Experts of a small language model: 33.5M parameters.
Below are experts of layer 7 (counted from 0) of a mixture-of-experts language model. Rows are named router (the router's row for the expert), down (a neuron's output weights, with its number) and show model dimensions 0-223. Each number is 128 + 32 x the weight over its row's rms, rounded and kept within 0 to 255.
Before each expert's rows: a language model's description of what the expert responds to. This comes from a sample of Wikipedia text that the model never trained on.

# expert 30
What it handles: Commas. Commas ending clauses before and, which, who, but, plus thousands separators in numbers like 1,190 and 5,873 in tables.
router [163 154 101 146 148 156 143 133 155 135 116 135  85 158 114 196  83 115 139 130  78 151 125 109 120 118 147 183 131 155 184 147  71  82 109 110 142 147 169  76 158 151 119 142 111 115 125 118 194 135 110  56 175 117  90  80 155 114  62 122 148 100 134  81 232 157 101 143 189 163 173 131 108 172  99 145 132 165  78 104 117 118  85 180 110 183 199 162 119  61 180  80 153  92 144 136 143 108 145 139 187 106 145 135 101  89 128 104 121  63 186 115  68 125 115  72 155 190 146 154 141 108  92 123 156 124 133 109 130 110 145  84  98 108 128 152 155 161 129 123 208 167 106 105  94 129 104 115 116 131 149  90 130 150 105 152  71  95 181 147 111 120 100  94 121  94  92 141 178 119 145 129  86 100 125 101 164  92 130  69 114 164 150 137 144 127 168 112 131  73  93 110 156  97 151 114 163 132 125 157 136 158 116 127 114 136 115  47 165 168 108 154  76 129 129 121 100 133 149 106 124 170 144 176]
down0 [123 125 112 106 172  54 122 148 149 104 101 127 137 109 101 155 111 140  97  73 136  91  92 119 127  77 151 118 166 108 129 176 149 152 174 151 146 104 126 109 121 104 204 173 112 109 134  89  60 104 134  70 124  74 112  98 123 143 198 135 103 101 142 166 136 141 136 175 119 112  71 117 134 130 149 109 146  87 121 161  99 136 191 109  83 166  65 111 115 135 177 111 155  95 162 166 156 138 169 143  21 193  99 150 104 122 125 138 156 157 116  83 176 185 104 113 144 150 137 164 132  98 146  40  86 105 168 107 104 121 146  87 179 117 136 151 140 166  82 149 102  77  88 130 168 125 110  77 146 139 132  58 163 100 132 153 121 134 166 140  52 139 111 111 146 140 129 159 160 118  90 149 171  76 136 138 107 182 146  67 131 133 131 161 169 148 163 174 148 105 141 117 142 161 153 137 128 136 161 113 115 148 207 100 170  95 167 130 135 122 118 163 113  99  83 113 169  51 153 111 109 140 142 143]
down1 [104 161 140 135 142  83 114 165 136 148 121  66  94  64 103  36 119  78 117 162 139 135 102 149 145  98 147 151 116  84 107 155 126 122 118 108 121 121 186 223  74  68 200  91 176 100 143 165 136 120  95 162 123 116 121  93 127  92 113 106 109 137 153 138 194 201 114  92  88 106  88  90 111  54 156 134  91 159 145 153 134 144 128 170 123 106 144 156 172 134 167 153 142 119 131  91 125 195  36 123 164 128 124 152 189 142 131 157 150 160 106 143 161 107 150 132 117  87 132 120 183  94  64 200 153  96 110 133 128 115 124 156  94  86 178 140 112 166  96 112 129 112 140 112 123 169 127 104 114  58 112 141 103 149 160 126 154 176 137  73 121  97 153  83 113  70 106 172 181 131 131 131 132 135 146 124 127 136 170 141 101 120 118 125  83 125 144  74 152 154 122 157 177 112 172 149 132 119 141 126 110 120 113 121 102 166 197 159 111 100 136 137 142 116  90 148 182  91  99 178  73 111 142  78]
down2 [148 194 106 170 117 137 207 142 136 116 127  98 150 124 137 184 122 100 121 135 116 149 160 124 168 123 155 130  56 116 106 168 127  72 172 107 169 170 157 101  73 132  88 103 109 160 177 165 169  85 164 135 125 181 148 110 175 126 150 135 130 107 156 166 100 139 118 103 165 100  90 198 140  90 128 188 175 144 125 130 145 123  96 163 193 142 120 118  71 149 164  89 139  98 114 117  83  88  46 151 115  75 109  85 116  94 153 161 121 101 159  66  96 126 143 113 120  90  71  87 134 159 106 163 159 118 153 105 135  82 134 132 121 162  88 158 116 161 154 120 104 171  67 116 149 145 152  97 120 120 138 112 176  65 153 164 119  88 116 129 133 147 163 122 146 177 138 133  83 135 101 174 160 104 116  62 132 145 111 180 140 122  49 147 121  86 106 149 128 133 138 131  55 154 134 102 117  91 144 127  95 123 213 110  90 210  69 123 123 100 117 145 167 105 147 127 164 138 121 108 114  81 129  89]
down3 [151  84 199 168 134  51  93 161 139 155  95 166 115 162 114 191  51 143 134 123 175 192 169  83 146 150 122  60  93 120 120 120 117 106 133  50  86 134 177 157 164  92 194 101 127 141  92 130 116 125 114 211  97 166 115 163 101 112  84 160 128 154 103 133 131 141 117 107  83 133  92  87  94  96  70 122 101  75 136  83 123 112 124  86 115 103 122 144 139 126  76 122 139 118 148 163 114 147 160 116  70 128 182 114 117  80  44 151 119 127 114 130 149  97 128 130 154 121 110 134 117 139 115 158 154 152  84 124 151  88 148 136 107 219 138 157 157 190 211  83 179 146 147 141 139  78 157 122 138 134 121 184  97 126 157  64 101 222 133 166  72 131 123 128 128 143 123 106 139 123 119 110 141 137 122 161  88 154 127 134 130  99 122 140 161  94 156 168 139 130 171 128 126 149  97 157 107 110 113 172 164 103 118 139  87 163 174  95 148  87 111 157 103 125 142 140 183 154 116 130 116  81 140 132]
down4 [159 156 182  71 142 122  78 119 140 139 179  98 155 126 105 154 130 162 158 131 116 126 135 153 154 106 160 164 144 126 134 117 160  80 100 130 157 183 122 231 165 117 143 164 111 158 198  88 102  59 145 101 110 129 135 107 122 110 129 107 154 119 102  94  95  84 167 160  71 111 108  70 151  85 170  79  98 128  95 141 173 114 139 145 103  94 135  88 179 161 107 143  92 133 157 139  45 136 142 130 127 168 136  95 148 132 125 101 113 144 151 134 183  90 141 152 153 132  91 137 142 132 148  65 223 100 127 123 102 119 133 107  85  53 119  69 123 124 113 139 174 173  69 125 145 138 152 138  99 124 159 169 131 128  84 137 104 219 102 128 147 129 189 143 134 114 100 124 139 125  92 143 105 133  73 121 116 102 169 134 125 110 112  81 142 179 152 220 128 123 110 105 145 166 117 130 126  66 145  90  89 115 144 183  79 175 147 106 107 129  60 108  76  96  98 143 158 140 138 159 102 120 169 134]
down5 [ 80 147 133 186  94 121 127  76  61  95 119 129  92 152 140 149 161 203 131 143 125 158 176 143 123  63 134 159  69 148 121 131 102  58 164 102  99 160 102 109 120 153 137 150  48  99 144 126  97 142 111 105 112 136 145 146 154 177 159 172 149 175  88 143  68 134 172 141  93 105  89 218 122 173 134 138 121 115  92 121 102  71 128 113 192 173 125 179 131 163 115 143  82 178 170 181 115 153 167 128 102  90  83 102 140 165 137 120 117  88 140  72 156 185 124 121 138 117 194 103 129 175 178 133 115  82 120 153 157 107  98 161 146 115 150 105  93 114 147 129 195  82 115 112 127 115 119 141 102  96 115 121 125 155 108 114 144 126 134 129  66  97 131 130 137 122 144 152  97 162 118 112  44  74  97 136 148 168  84  93 130 134 161 127 121 120 108 131 102 182 109 129 143 100  84  89 131 121 109 130 196  83 151 165 162 210 131 127 148 118 102 140 123 160  58 154 111 128  71 140 133 129 170 171]
down6 [111  90 127 137  97 136 144 142 121 182  93 147 138 163 154 139 121  60 130 124 103 121 112 120 139 134 121 102 146  64 114 174 100 134 164 162 159 152 131 200 128  29 104 147 130 140 137 124 132 108 119 103 135  26 168 124  92 143 160 129 109 156 135 115  93 159 136 156 122  57 123 117 116 159 111 140 166  30 202 119 139 136 165 119 151 124  87 127 158 119 132 165 186  89  88 160 114 135 117 117 121 150 100 160 194 146 110 117 172 134 111 121 123 158 139 128 157 186 112 117 123 180  98 127  95 119 191 119  87  94 148  56 102   4 142 126 151 140 143 158 142  84 173 126 169 159 112 101 151 138 101  98 148  76 123 110  87 122 129 143  68 104  65 149 167 129 184 124 115 111 127 118 180  99 115 121  91 180 109 139 117 128 153 142 151 190 116 138 139  96  88 143 137  87 110 136 121 152 104 160 124 144 170  58  83  88 129 103 157 125 158 134 120 190 139 127 178  75 158  99 171 142 116 117]
down7 [ 63 138  77  86 108 128  59 149  85 147  90 125 161  74 101  67 129 134  64  82 123 174 103 176 100 197 153  88 122 125 140 131 116 110 162 148 114 140 124 191 136 126 138  96 122 154 184 131 214 113 119  78 108 139 159 110  91 125 127  67 126  86 132 133 107 128 139  63 155 125 135 137  98  91 120 160 157 139 158 145  94 167 120 124 181 140 134  89 146 100 131 134 130 129  85 158 170 109  65 150 125 114 192 183 123 199 105 142 146 153 122 132 162 138 126 156 142  78 101 154 121 124 120 115 113  79 150 123 160 165 176 199 134 102 179 157 118 131 127 120 156 102 139 174 102 133 173 111 103 145 119 172 127 162  78 159 110 119 134  98 165 120 149 102 156 113 156  71  83 204 107 137 151 122 145  91 114  91 173 163 159 106 101  97 174  80 157 143 127 132 105 146 119  65 121 103 118  91  93 169  75 132  71 108 115 180  76 153 191 174 181 150  71 118 157 133 160 114 161 130 117 101 150 127]
down8 [104 118 103  91  97 142 170 128 152 104 128 136 131  98 153  64  91  97 124 154  74  71 111 124 172 134 117 184  81 107 140 185  92  97 158 157 131 205 156 159 133 125 166 163 126  96 111 187  92  85 144 152 156 102 135 102 130  52 118 179  70 137 113 106 168 111 107 115  95 115 123 163 143 101 161 150  97 206 143 124 110  90 117 121 143 152 138 143 162  84 184  94 159 154 115 176 115 105  86 139 179 145 142  92 109 121  34 154 122 119 151 108 162 121 133 110 101 139 126 163 126 145 159 206  89 130 166 131  75 101 116  83  86  84 116 104 124 156 137 100 157 192 141 156 133 157 123  66 168 138 122  96 108 167 165 143 124 118 141 116  88 125 170 133 115 119  77  77 127  94 159 155  77 135 109 135  93  98 160 196 162  97 128 111 207 146 145  79  99 127 116 104 132  74 126 130 140 130 127 185 163 104 160 162 106 133 129 141 167 123 140  94 109 148 163 149  97 238  98 151 144 115 136  96]
down9 [131 145 148 160  88 110  96 176 137 156 139 116 100  84 128   4 112 117 148  87 145 188 120  88 179 155 110 101 151 113 140 152  99 150 141 213 107 110 139 247 144  96  75 132 132  90 127 134 148 107 132 142 103 170 147 124 133 141 115 100 103 151 122 115 144 134  87 119 111 166 170  79 151 153 103 116 135 175 123 135 149  93 129 116 155 151 110 126 174 126 136 146 108 137 156 129 165 154 101 121 117  98 108 124  99 156  67  87 150  70 131 101 143  66 141 169 107  94 128 138 135 147 106 171 141 148 117 135  86 100 165 102 128  25 200 141 107 104 188 148 214 163 120 138 118 156 149 107 143  63  89 105 127 174 116 177 179 120 103 145 153 145 153 116 153 136 117 151 150 141 122 135 115  88 153 118 168 146 103  89 162 145 169 180 166 103 146 106  88 103 116 106 133 131  66 127 162 109  96 103  91  99 127  39 123 139 162 119  88 130 146 127  86  67 143 171 177 136 108  98 104 113 129 173]
down10 [103 111 134 103  78 145 140 134 158  92  73 128 128 138 150  45 194 104 142 150  55 149 106 158 113 117 195 170 114 168 125 151 110  70 112 102 113  86 131 135 160 123 122 142 122 152  79  80 220 103 151 204 136 168 146 122 104 126 183 115 174 125 126 112 199 127 155 146 106 139 202 125 101  97  31 165 173 124 137 139 111 172 152 174  89 115 155 142 182  92 116 131 150 146  49 110 104 162 170 144 131 151 144 143 157 113  43 115 100 105 139 131 136 130 133  86 169 103 152  95 121  52 101 193 100 174 115 167 119 119 130 175 114 108 132 136 212 102 156 141 115 118 106 136 130 136 111 135 122 153 152 116  61 123 158  99 118 117 146 150 135  80 100 116 140 112 171 115 122 100 145 158 108  73 139 127 123 144 137 141 117 163 165  99 140 142 143 186  88 129  81 131 109 132 134 136 109 118 140 141  76 113 165  88  65 129 194 128  95 150 106 116 156 159 117 130  89  73 126 138  94 109 153 104]
down11 [141 112 120  98 142 171  76 126 127 156 138 105 165 196 107 105 148 142 105 105 138 169 108 123 129  77 109 115 116  63 151 148 111 158 144  93 119 131  69  50  94 170  97 113 164 190 105 119 167 147 147 158 112  70 109 148 146 157  94 168 121 100 128 102 116  98 117 117 108 156 153 114 109 133  46  88 155 188  77 118 115 159 108 127 168 163 159 129 125 111 147 160 152 136  82  93 172 137 137 110 117  76 129 108 148  87 101 137  83 102 135 133 141 115 173 170 160 117 103 186  97  80 102 198 103 142  46 163 147 182  91  36 111 187 157 140 139 116 165  53 160  91 123 108 130  74  63 164 168 127 163 102 130 147 153 134 166 149 138 203 159 142 106  95 117 121 119 180 143 141 129  76 127  92 144 106 111 177 147 163  98 140 139 120 115 146 131  91 101  65 157  77 158 171 119 149 157 108 155 174 147 120  80 100 123  87 122 161 130 155 120 102 194 142 158 125 107 122 159 155 161 151 117 142]
down12 [154 158 129 181 112 117  72  86 108  78 105 100 188 143 130 103 123 116 117 132 121  53 139 105 115 124 134 114 144 110 162 120 126 159 117  96 120  87  91 144 124  97 125 188 163 126 182 119  70  69 119 122 147 111  90 113 122 144 170 153 146 139 108 156 150 118 206  52 129  87 120 170 124  97 129 125 138 193 107 119 162 161 177 111 128 212 128 111 135 165 161 146 129  84 122 131 134 171 129  74 165  77 110 141 156 117 225  92 189 115 112  82 119  86 117 136 127 167 154 184 138 161 174 129 136  97 189 109 165 177  97 112 144 125 133 120  49 154  90 150 119  97 134 141  92 101  82 126 157 117 149 103 152  97 126  83  83 149 135 123 112 105 117 140 110 167 181 116  88 111 139  88 111 105 122 116 136  97 120 151 166 160  87 134 181  86  90 154 118 166 164 164 124 168 157 149 101 147 110 147 113 120 112 113  92 108  78  85  88  94 145 162 178 170 164 153 188 150 141 192  55 150  83 125]
down13 [111 125  82 123 112 176 114 159 101 166 164 168 166  71  86 163 106 133  92  77 102 120 120 131  97 172 108  93 130 105  86 114 183 142 161 173 132  77 132 129 120 145  70 109 169 120 127 106 151 128  93 113 150  75 109 108 115  83 140 124 141 123 112 172 112 101 150 107 162 136 100 123  79 165 100 115 144 120  81 105  83  91 141 121 159 160 142 153 142 145 131 106 135 121 107 117 151  93 131  87 133 143 139 112 178 151 143 131 147 163 184 123 193 118 107 129 126  74  90  68 118 190 142 131 149 113 208 120 130  93 162 187 148 124 120 205 142 101 106 131  75 118  29 202 152  91 165 143 151 148 113 103 138 163 151 147 122 158 134  75 220 145 155 144  86 169 159 141 149 126  73 106 196 110 172 139 133 152 125 150 190 110  82 128 105 142 116 129 121 137 101 125 118  81  84 120  81 134 150 117 145 144 149 180  66  94  75 135 180 120 162 157 120 137 139 145  70 163 144 162 148 120  37 137]
down14 [120 114 189 154 134 149 147 129 136  98 138  94 142 146 176  79  77 113 142 128 133 125 111  98 150 206 153 128 188 133 166 126  87 149 134 184 153  98 151 187 115 154 127 155 144  89  89 188 153 104 155 138 118 165 103 121 134  44  79 141 113 129 160 167 169  92  98 125 183 162 158  51 180 153 150 114 104 142 178 132 159 119 155 102  99 100 105 130 110  84 102  93 146 170 191 142 180 132  87 161  55 133 127 168 143 178  93  94  70 133 116 136 154 111 165  93 135 153 129 122 121  89  99 101  98 155 142 141 111 147 124 178 109 165 159  95 116 151 153  87 131 181 151 171 138 115 154 115 151 138  88  73 135 145 126 152 129 153 119 100 154 141 226  73 141 127 111 112 150  70 146  94  56  88 170 121  74 131 120  62 170  54 123 116 150 171 121 144 130  89 132 108 137 101 131 136  82  92  80  78  87 116 114 149 178 131 129 143 129 111 111 139 151  69  90 138 106  95 130 129 137 174 146 130]
down15 [ 79 131 155 113 152 151  78 122  98  65 103  67 151 151 140 149 153 150 132 157 129 136 104 151 163 122 148  73  94 109 127  71 134 114 131 165 119 147 205 134 116  93 126 115  94 162  64 140 189  95  57 158 180 150  62 112 152 137 187 146 122 112 109  89 119 138 102 150 184  96 163 128 136 142 117 113 182  13 149 122 129 113  75 145 117  70 139  99 158 143 108 131 132 194  53 159 150  79 175 151 109 135 193 119 129 126  96 110 152 156  84  95 144 137 142 143 116 119 168 118  87  84 138 155 132 114 146 125 106  93  79 154 119 165 153 155 107 156 118 114 168 215  47 165 121 134 107 162  96 151 143 160 156 142 121 142 137 149 133  95  99 123 125 140 164 155 186 150 109 132  97 185 148 146  79 107 124 158 165 145 114 147 126 142 129 154 140 164  62 109 131 112 119 101 155 110 154 129 127 112  65 126 162 114 151 104 108 163 168 137 112  83 192 133 143 100 132  92  39 157 122 146 130 107]
down16 [116 100 195 161 157 148  93 134  74 117 127 175 139 112  79 150 138 155  88 124  61 149  82 143 135 149  85  85 115  90  49 140 112 125 132  99 153  87 137  87 147 156 104 159 126 143 143 146  28 123 119 143 116  91 122 105 167 118 146 117  67 109 128 130 135  78 161 184  65 112 102  86 116 114 112 117 118 183  69 157 127 179 110 145  69 104 130  88 169 124 137 154 105 170 144 118  88 112  88  70 163 128  90 112 111 179 121  90 147 132 152 175 155  79 159 119  71 165 106 146 140 107 134  91 226 132  84 179 101 122 124  99 201 206 158 107 125  96 138 132 104 129 152 156  87 134 165 120 159 136 163 144 116  95 149  96 144 133 113 160 176 119 169 119 147 175 112 103 114 160 126 161 190 154 121 132 139 145 161 175 162 168 159 115 132 145 105 138 106 169 174 133  85 114 125 108 116 179 127 111 149 109 145 153 112  87  89  93  97 135 114 172 137 114 148 140 111 167 211  90 134  71 126 134]
down17 [132 169 119 141 129 160 109 128 123 111 157 160 143 133 117  93 104  80 109 110 177 160 122 124 135 130  98  88  84 127  68 125 118 115 141 174 142 126 121 255 144  31 178 138  87 136 140 123 136 113 107 134 143 150 110 159 124 135  68 151 123 145 112 100 110 143 102 141 119 153 150 124 134 150 137 208 140  36 133  73 150 107  73 161 119  76  82 125 119  92 142 124 112 166 130 161  80 170 209 184  95 125 116  84  83 152 118  93  83 120 126 123 150 139  79 104 152 102  98 105 112 118 143 151 101 131 195 158 133 160  97  77 129   0 124 146 147 120 172 177 156 157 121 143 107 148 110 164  84 129 180  89  91 106 112 135 133 151  62 106 180 127 149 122 114 154 112 137 125  86 109 136 106 116 128 192 158 164 131 120 149 134 114 110 145 137 165 104 107 144 129 134 135 134 158  93 179 145 129 157 180 154 182  98 103 138 135 100 127 134 114 131 128  63 143 181 137 144 115 110 188 131 102 130]
down18 [119 116 173 112 145 103 217  77  75 178 136 121 141 124 152 174 140 136  89 128 104 125 133 113 162 241 132 115 144  92 141 111  97  83  71 151 116 156 177 133  78 152 165 156 123 107 129 175  59 152 149 135 163 145 126 122 104 108 103 119 151  74 126 100 175  71 122 121 129 120 125 116 187 102 153 183 149 100 119 162 152 162 142  93 194 101 127 117 150 182 120 138 139 171 138 147 125 101 139 105 101 160 172 135  96 133 158 137  93 127 108  94  67 107 135 191 126  89 144 149 143 146 147 142 130 120 141 174 125 100  92 124 135 116 163 145 139 155 149 161 124 123 107 164 174 139 165  91 115  92 104 130 139  99 184 111 121 119 139 135 110  53 154 160 136 157 137  97 173 114 112 128 121  43  44 127  72 126  88 111  99 107 182 105  97 130 124  77 115  54 122 143 168  84 144 129 109 136  89  97 137  99 188 116 142  82 115  96 210 105 147 162  91 137 100  83 203 145 111 126  88 131  97 157]
down19 [111 114 107 115 105 151 152  90 137 177 172  79 139 121 169 199 124 110 134 100 133 163  69 157 154 120 138 154 187 177 119 123 132 141 122 150 160 151 124 236 180 161 117 136 102 162  97 167 114 100 138  96 162 136 137 114 127  85 135 105 117 161 174 135 153 158 118 103 145 149 162 164 105 162 121 134 152   0 143 137 123 137 124  82 115  63  95 136  92 161 113 130 132 143 122 155  88 146 120  78 130 159 129 136 126 142  95 163  75 127 109 117 142  97 141 149 163 153 106 159 158 100 118 145 122 124 172 145 109 135 160 114 104   0 128 116 171  97 105 144 138 174 122 109 137 115  83  74 157 121 138 165 127 124 156 134 108 137 162 157 125 122  68 126 149 146 138 124 146 129 102 109 109 132 162  89 105 142 160 147 160 101 136  45  94 149  67 106 140 153  78 136 169 140 126 132  81 111 115 163  99 109 140 171 113 100 134  86  60 160 155 101 172 153  93 112 139  99 113 159 120 104 132 114]
down20 [142  99  95  80  96 107 125 102 149  71 160 108  95 147 154 134 152 101 114  77 138 130 173 129 182 141 112 108 168 132 124 183 125 160 135 139  99  46 115 149 134 128 125 104  89 142  95 128 124 142 112 113 137 165 128 129 147 164 133  65 135 137 149 125 134 124 111 137 165 112 132 120 168  56 162  59 141 163  97  88 140 191 216 176 124 130 188 103 174 173 174  89 102 134 128 189 186  83 183 147 159 144 163  92 166 133  93 131 123 116 139 131 127 194 120 132 102 155 179 107  92 164 102  87 133 137  90 153 135 128 108 117 179 115 153 109  87 119 140  50 146  96  99 126  99 161 160 108 153 127 116 124 147  96 101 101 140  78 124 191  91  96 167 170  53 137 122 134 190 143 133 147  58 179  96 151 126  96  61 166  95 122  74 121  80 122 141 166 101 111 103 144 187 131 178 142 136 114 102  95 104 130 155 103  98 119 154  72  75 100 136 121 148 204 158 118 126 143 152 119 160 162 119 116]
down21 [ 44 150 155  74  87 114 122 120 121 105 159  88 103 123  97 160 166 114 147 122 143 100  96  79 100 122 141 108 113  92  97 120 108 102  93 163  80 200 151  90 125 134 158 130  82 152 165 150 180 166  72 158 152 114 106 129  94 130 120 172 130 161 117 116 114 127 127 110 141  83  82 151 151 170 147 109 187 202 126 105 139  71  29  83  66 141 167 106 135 106 109 104 111 133 155  82 118 145 169 150 164 109 189 156 140 127 205 179 127 146 118 145 106 110  62 186 123 156 143 121 112 131 132 173 119 135 134  72 139 133  98 177  72 119 140 105 180 158 125 124 131 196  87 165 161 148 153 157 174 139 133 168 152 129 153 114 119 132 146 137 176 124 162  92 229  89  95 130 126 152 158 115 112 138 136 104 128 152 123  97 152 166  86  94  95 118 105 118 141 188 115 130 143 153 108 114  95 141 102 136 181 124  81 132 163 103  82  52 124 140  94 127 116  98 147 183 153  68 101 148 120  93 126 137]
down22 [146 124  34 138 157 141 138 102 130  68 120 121 144 141 164 186 153 121  78 113 197 138 169 140 111 118  69 105 119 174 100 150  89 159 105 123  91 140  31 127 136 127  97 119 126 138 110 127 164 112 158 160 123 158 124 152 126 120 117  62 152 189 191 101  90 185 112  69 171  98 146 128 130 141 136 168 114  90 168 149 150 130 133 139 109 152 160  39 112 143 116 151 166 173  92 154 166 113 181  80 137 101 154 127 140 127 147 170  95 123 159 192 172 127 146  86 105 191 179  93  80 117  99 140 143 108 138 163 134  99 117 188  73 111 109 104 121 130 113 113 140 189 146 105 170 152 138 110 102 154  79 190 132 166 143 106  91 166 114 127 141 151 106 129 169 130 133 125  82 140 159 111 153 180 121  92  75 139  88 144 101 112 112 127 154 111 164  41 134  97  90 158 153  65 171 128  80 108  94  72 114 131 126 100 122 128 115  85 178 125 126 142 135 157 128  90 146 134 145 160 133  60 157 105]
down23 [109  97  90 125 136 111 188 166 138 108  92 100 114  51 105  43 162  99 119 173 122 111 128 108 141 132 157 119 136  79 134 188 145 138 120  93 152 101 153 160 131 107 122 185 131  96 106 160 102 154 169 137 162  94 155 168  88 115 108  86 170 135 116  70 116  94 114  93 178 113 109 111 186 117 150 103 102 151 121 104 134 127 113 102 147 140 119  86 178 158  74 154 146 105 119 112 112  98 184 125 172 102  81 109 141 173 147 158 147  83 148 123  75 120 176 191 142 126  91 146  71 190  55 182 147 162  97  43 142 152  83 100 136 111  98 119 105 163 123 132 110 100 149 168 152 145 126 170 112 177 128 132 150 137 124 144 103  93 147  61 174 126 141 107 176 132 132 166 170 153 122  42 133 169 148 149 144  95 116 141  83 143 115 174 149 154 141  71 138 135 196 107 118 117  84  88 185 157 122 135  94 137 147 154 138 146 177 137 117 100 141 141  37 123 173  84 125 190 127 108 119 121 126 157]
down24 [103  68 111 135 112 104 106 129  64  62 132 116 141 158 171 160 138 143 112 143 108  94  92 132 106 166  91 140 110 146 134 156 118  80  95 173 133  97 167 115 127 149 141 151 142  81 141 141  69 173 110  71 105 104 126 164 141 117 158 178 147 124 114 170  87 102 149  98  89 173 165 172 137 106 106 132 111 127  63 129 170  89 113 137 148  95 174  97 132  94 142 106  74 145 152 148 190 132 125  66  62 183 126 130 110 163 157 105 146 226  94 119 166 202 144  95 168  80 143 121  93 147 155 152 121 142 154 149 143 118 122  99 133 174 110 123 166  90  95 121  73 164 149 118  60 119  59 133 120 144  86  94 122  93  81 110 146 128  96 144 116 181 104 170 131 145 158 161 149 131 178 147 159 120 163 144 186 133 188 141 173 110 153 122  96 138 154 170 141 112 148 102 131  75 119  95 209  69 185 177  83 127  95 164  62 115 122 144 136 148 113 159 122 126  94 140 158  87 123 130 159  95 113 106]
down25 [ 81 141 186 104 134 191 107 129 141 197 105 101 150 116 135 171  88 121 123 101 155  91 141 192 133 138 140 169 133 153 147 113 149 158 119 203 130 147  85 126 106 153  92 117 139 103  67 112 144 195 131 205  94 127 157 118  57 147  86 139 110 152 138 130  87  81 110  72 113 159 108 115 107 131 131 129  90 162 138 117 135  92 197 106 108  85 176  97 132 179 155 226  59  78 145 133 173 128 143 165 147 109  84  97 145 141 157 104 145 157 129 150 131  80  81 137 106 146 157 108 127 193 162 105  98 106 123  88 159 132  81 119 122  99  81 158  73 112  59 136 109 107 146 118 146 147 177 154 155  95 160 114 128  89  89 217 119 131 130 157  99 145 128 125  99 149 142 167 131 104  99  63 148 108 137 122 114 143 166 123 152 127 118 171 109 114 125 116 143 145 131 136 165 122  93 102 163 121 113  65  79 150 145 160 129 168  63  96 101 138 147 103 175 200 142  76 134 117 118 159 163  83  96 100]
down26 [117 104  95 172 151  80 173 128 131 111  38 167 151 139  90 182  95 150 105 185 133 133 111 108 111  99 115  97 124 123 179 127 165 153  87 151  87  79 181 181 126  99 107 123 138 127 199 172 108 131 137 130 104 147  89 109 158 123 134 103 132 106 109 107 158 131 142  84 145 116 141 133 132 122 160  77 122   5 134 139 137 140 104 187  73 159 153 160 122 152 136 122 102 154 137 109 150  70 109 106 148 133 137 146 129  90  94 136 112 119 190 110  68 124 149 143  97 109 159 159 139 151 133  83  94 122 169  77 167 148 196 166 136   2 154 166 134 147 147 111 130 124 164 115  98 122 122 144 181 124 135 114 182 125 161 163 132 144 115 130  79 170 114 144 109  86 134 125 152 109 126 121 152 135 115 138 178  37  81 102 122 181 119 133 149  73 120  69 159 158 188 103 108 119 119 106 150  87 127 146 119 150 126  99 175 118 142 157  86 114 139 112 198 113 138  97 147  79 167  86 131 123 180 147]
down27 [151 117 119 137 153 101 136 143 106 151 139 124 104 134 126 160 122 104 147 129 126 171 152 121 110 127  97 156  77 148 137 128 125 123 130 195  91 139 138  80  72  99 151 152 109  97 169 139 159 166 140 123 117 207 150 152 122  72 142 147 135 131 138 175 132  42 114 173 141 143 160 141 179 118 156 166 162  49  47  81 143 113 167 207 144  80 115 166  85 145 103 113 136 159 168 169 137 109  80 128  80 131 132 132 134  73 148 150 152 134  79 145 169 121 133 118 147  58  93 128 148 113 137 187 139 130  58 104 183 107 171 106 169 152 126 107 166 109 178 110 110 134  79 149 174 147 160 137 133 117 109 132 114 124 155 138 116 101  70 125 129  99 100  91  94  94 155 117 140 133 137  93  90 201  95  69  98 110 125 110 174  82 122  79  59 100 104  54  94 129 123 185 203 150 161 127 153 123 133  78 157 166 131  93 168 112 153 118 104 105 160 125 147  95 115 124 171 195 106 141 112 162  86 100]
down28 [132 139  88 115 107  78 166 166 123 151  87 128 138 136 131 113 140  96 108 120 159 102 114 148 107 135 140 111 159 115  84 105 158 122  97  75 103 117 152 154  94 132 171  98 137 162 173 142 140 107 165  97 213 142 143 152 160 126 207 103 116 102 126 172 128 153 133  90 116  73 105 117 142  93 103 122 136  18  87 145 114 153 137 133 129 129 112 221 156  94 128 138 132 105 169 182 188 147  89 144  90  66 138 111 113 120 157 126 125 131 138  74 195 157 123 128 182  98 109 121 135 142 114 119 151 114 146 139 145 139 128  87 106  39 123 102 101 147  74 155 148 149 149  70 111 135  90  51  85  88  89 161 129 123 134 109 142 189 141 111 198 158 160 181 128 100 213 152 107 173 112 121 123 115  73 140  98 121 109 194 109  65  78 152 173 120 155 144 112 121  97 124 111 160  97 109 209 148 100 175 169 103 120 154 170 146  86 150 128  96 124 129 162 116 108 127 120 147 106 124 126 136 150  71]
down29 [141  92 109  64 168  79  76 180  75 128  90 116 124 126 119   0 110 127  90 132 123 139 147 117 149 173 143 181 175 148 131  89  86 107 160 106 142 104 161 255 111 137 109 104 108 103 138 152  87 121 141 118 108 120 120 106 130 159 150 132 130 112 125 147 158  89  85 101 200 119 108 154 143 141 109 151 165  95 113  99 145 121 120 146 127 129 178 150 130 117 134 115 132 152 140 130 141 147 157  93 104 164 143 131 100 114 103 104 137  98 132 149 117 160 128 146 127 136 171 178 159 158 115 180 150 135 176 160 103  98 149 171 131   0  63 147  90 142 184  90  84 150 115 131 124 132 157 128  63  99  83 165 153  90 136  93 119 119 130 105 147 107 169  97 100 152 102 134 124 131 144 125  83 109 110 107  95 130 139 170 102 131 106 159 129 123 157 107 103 128 145  95 155 116 140 181 127 124 117 124 150 154 147 162 136  77 162  95  64 180 160 187 104 154 145 134  71 142 213 151 147 116 108 142]
down30 [142 146 111 131  96 132 124 157 121 157  90 118 141  98 147 182 154 165 127 143 123 113 140 174 155 145 131 159 183  71  91 104 145 159 123 115  84 127 162   0 139 203 108 137 119 139 118 159 107 168 166  97 137 116 157 114  88 139 167 116 112 167  70 121 165  73  88 116 124 124  93 180 117 150 152 118 161 189 130 103 216 132 171 125 142 151 100 111 145  79 134  92 113 152 116 177 124 158 105  91  96 128 154 110 138 118 122 124 162 172  85 143 101  87  80 164 172 115  97 160 120 130 193  68 111 115  49 106 117 153 168 121  84 214  94 105 123 130 140  88 100 110 122 132 124 128 130 135  78  74 142 138 113 116 129 126 140 119 169 147  86  82 178 106 118 159  94 107  64 183 132 126 109 137 134 115 150 160  76 146 151 142 119 168 166  79 151 123 143 152 131 108 193 182 157 121 176 118  83 102 192 113 125  94  99 139 111 104 112 170 114 113 158 126 130 119  87 113 133 136  59 166 137 172]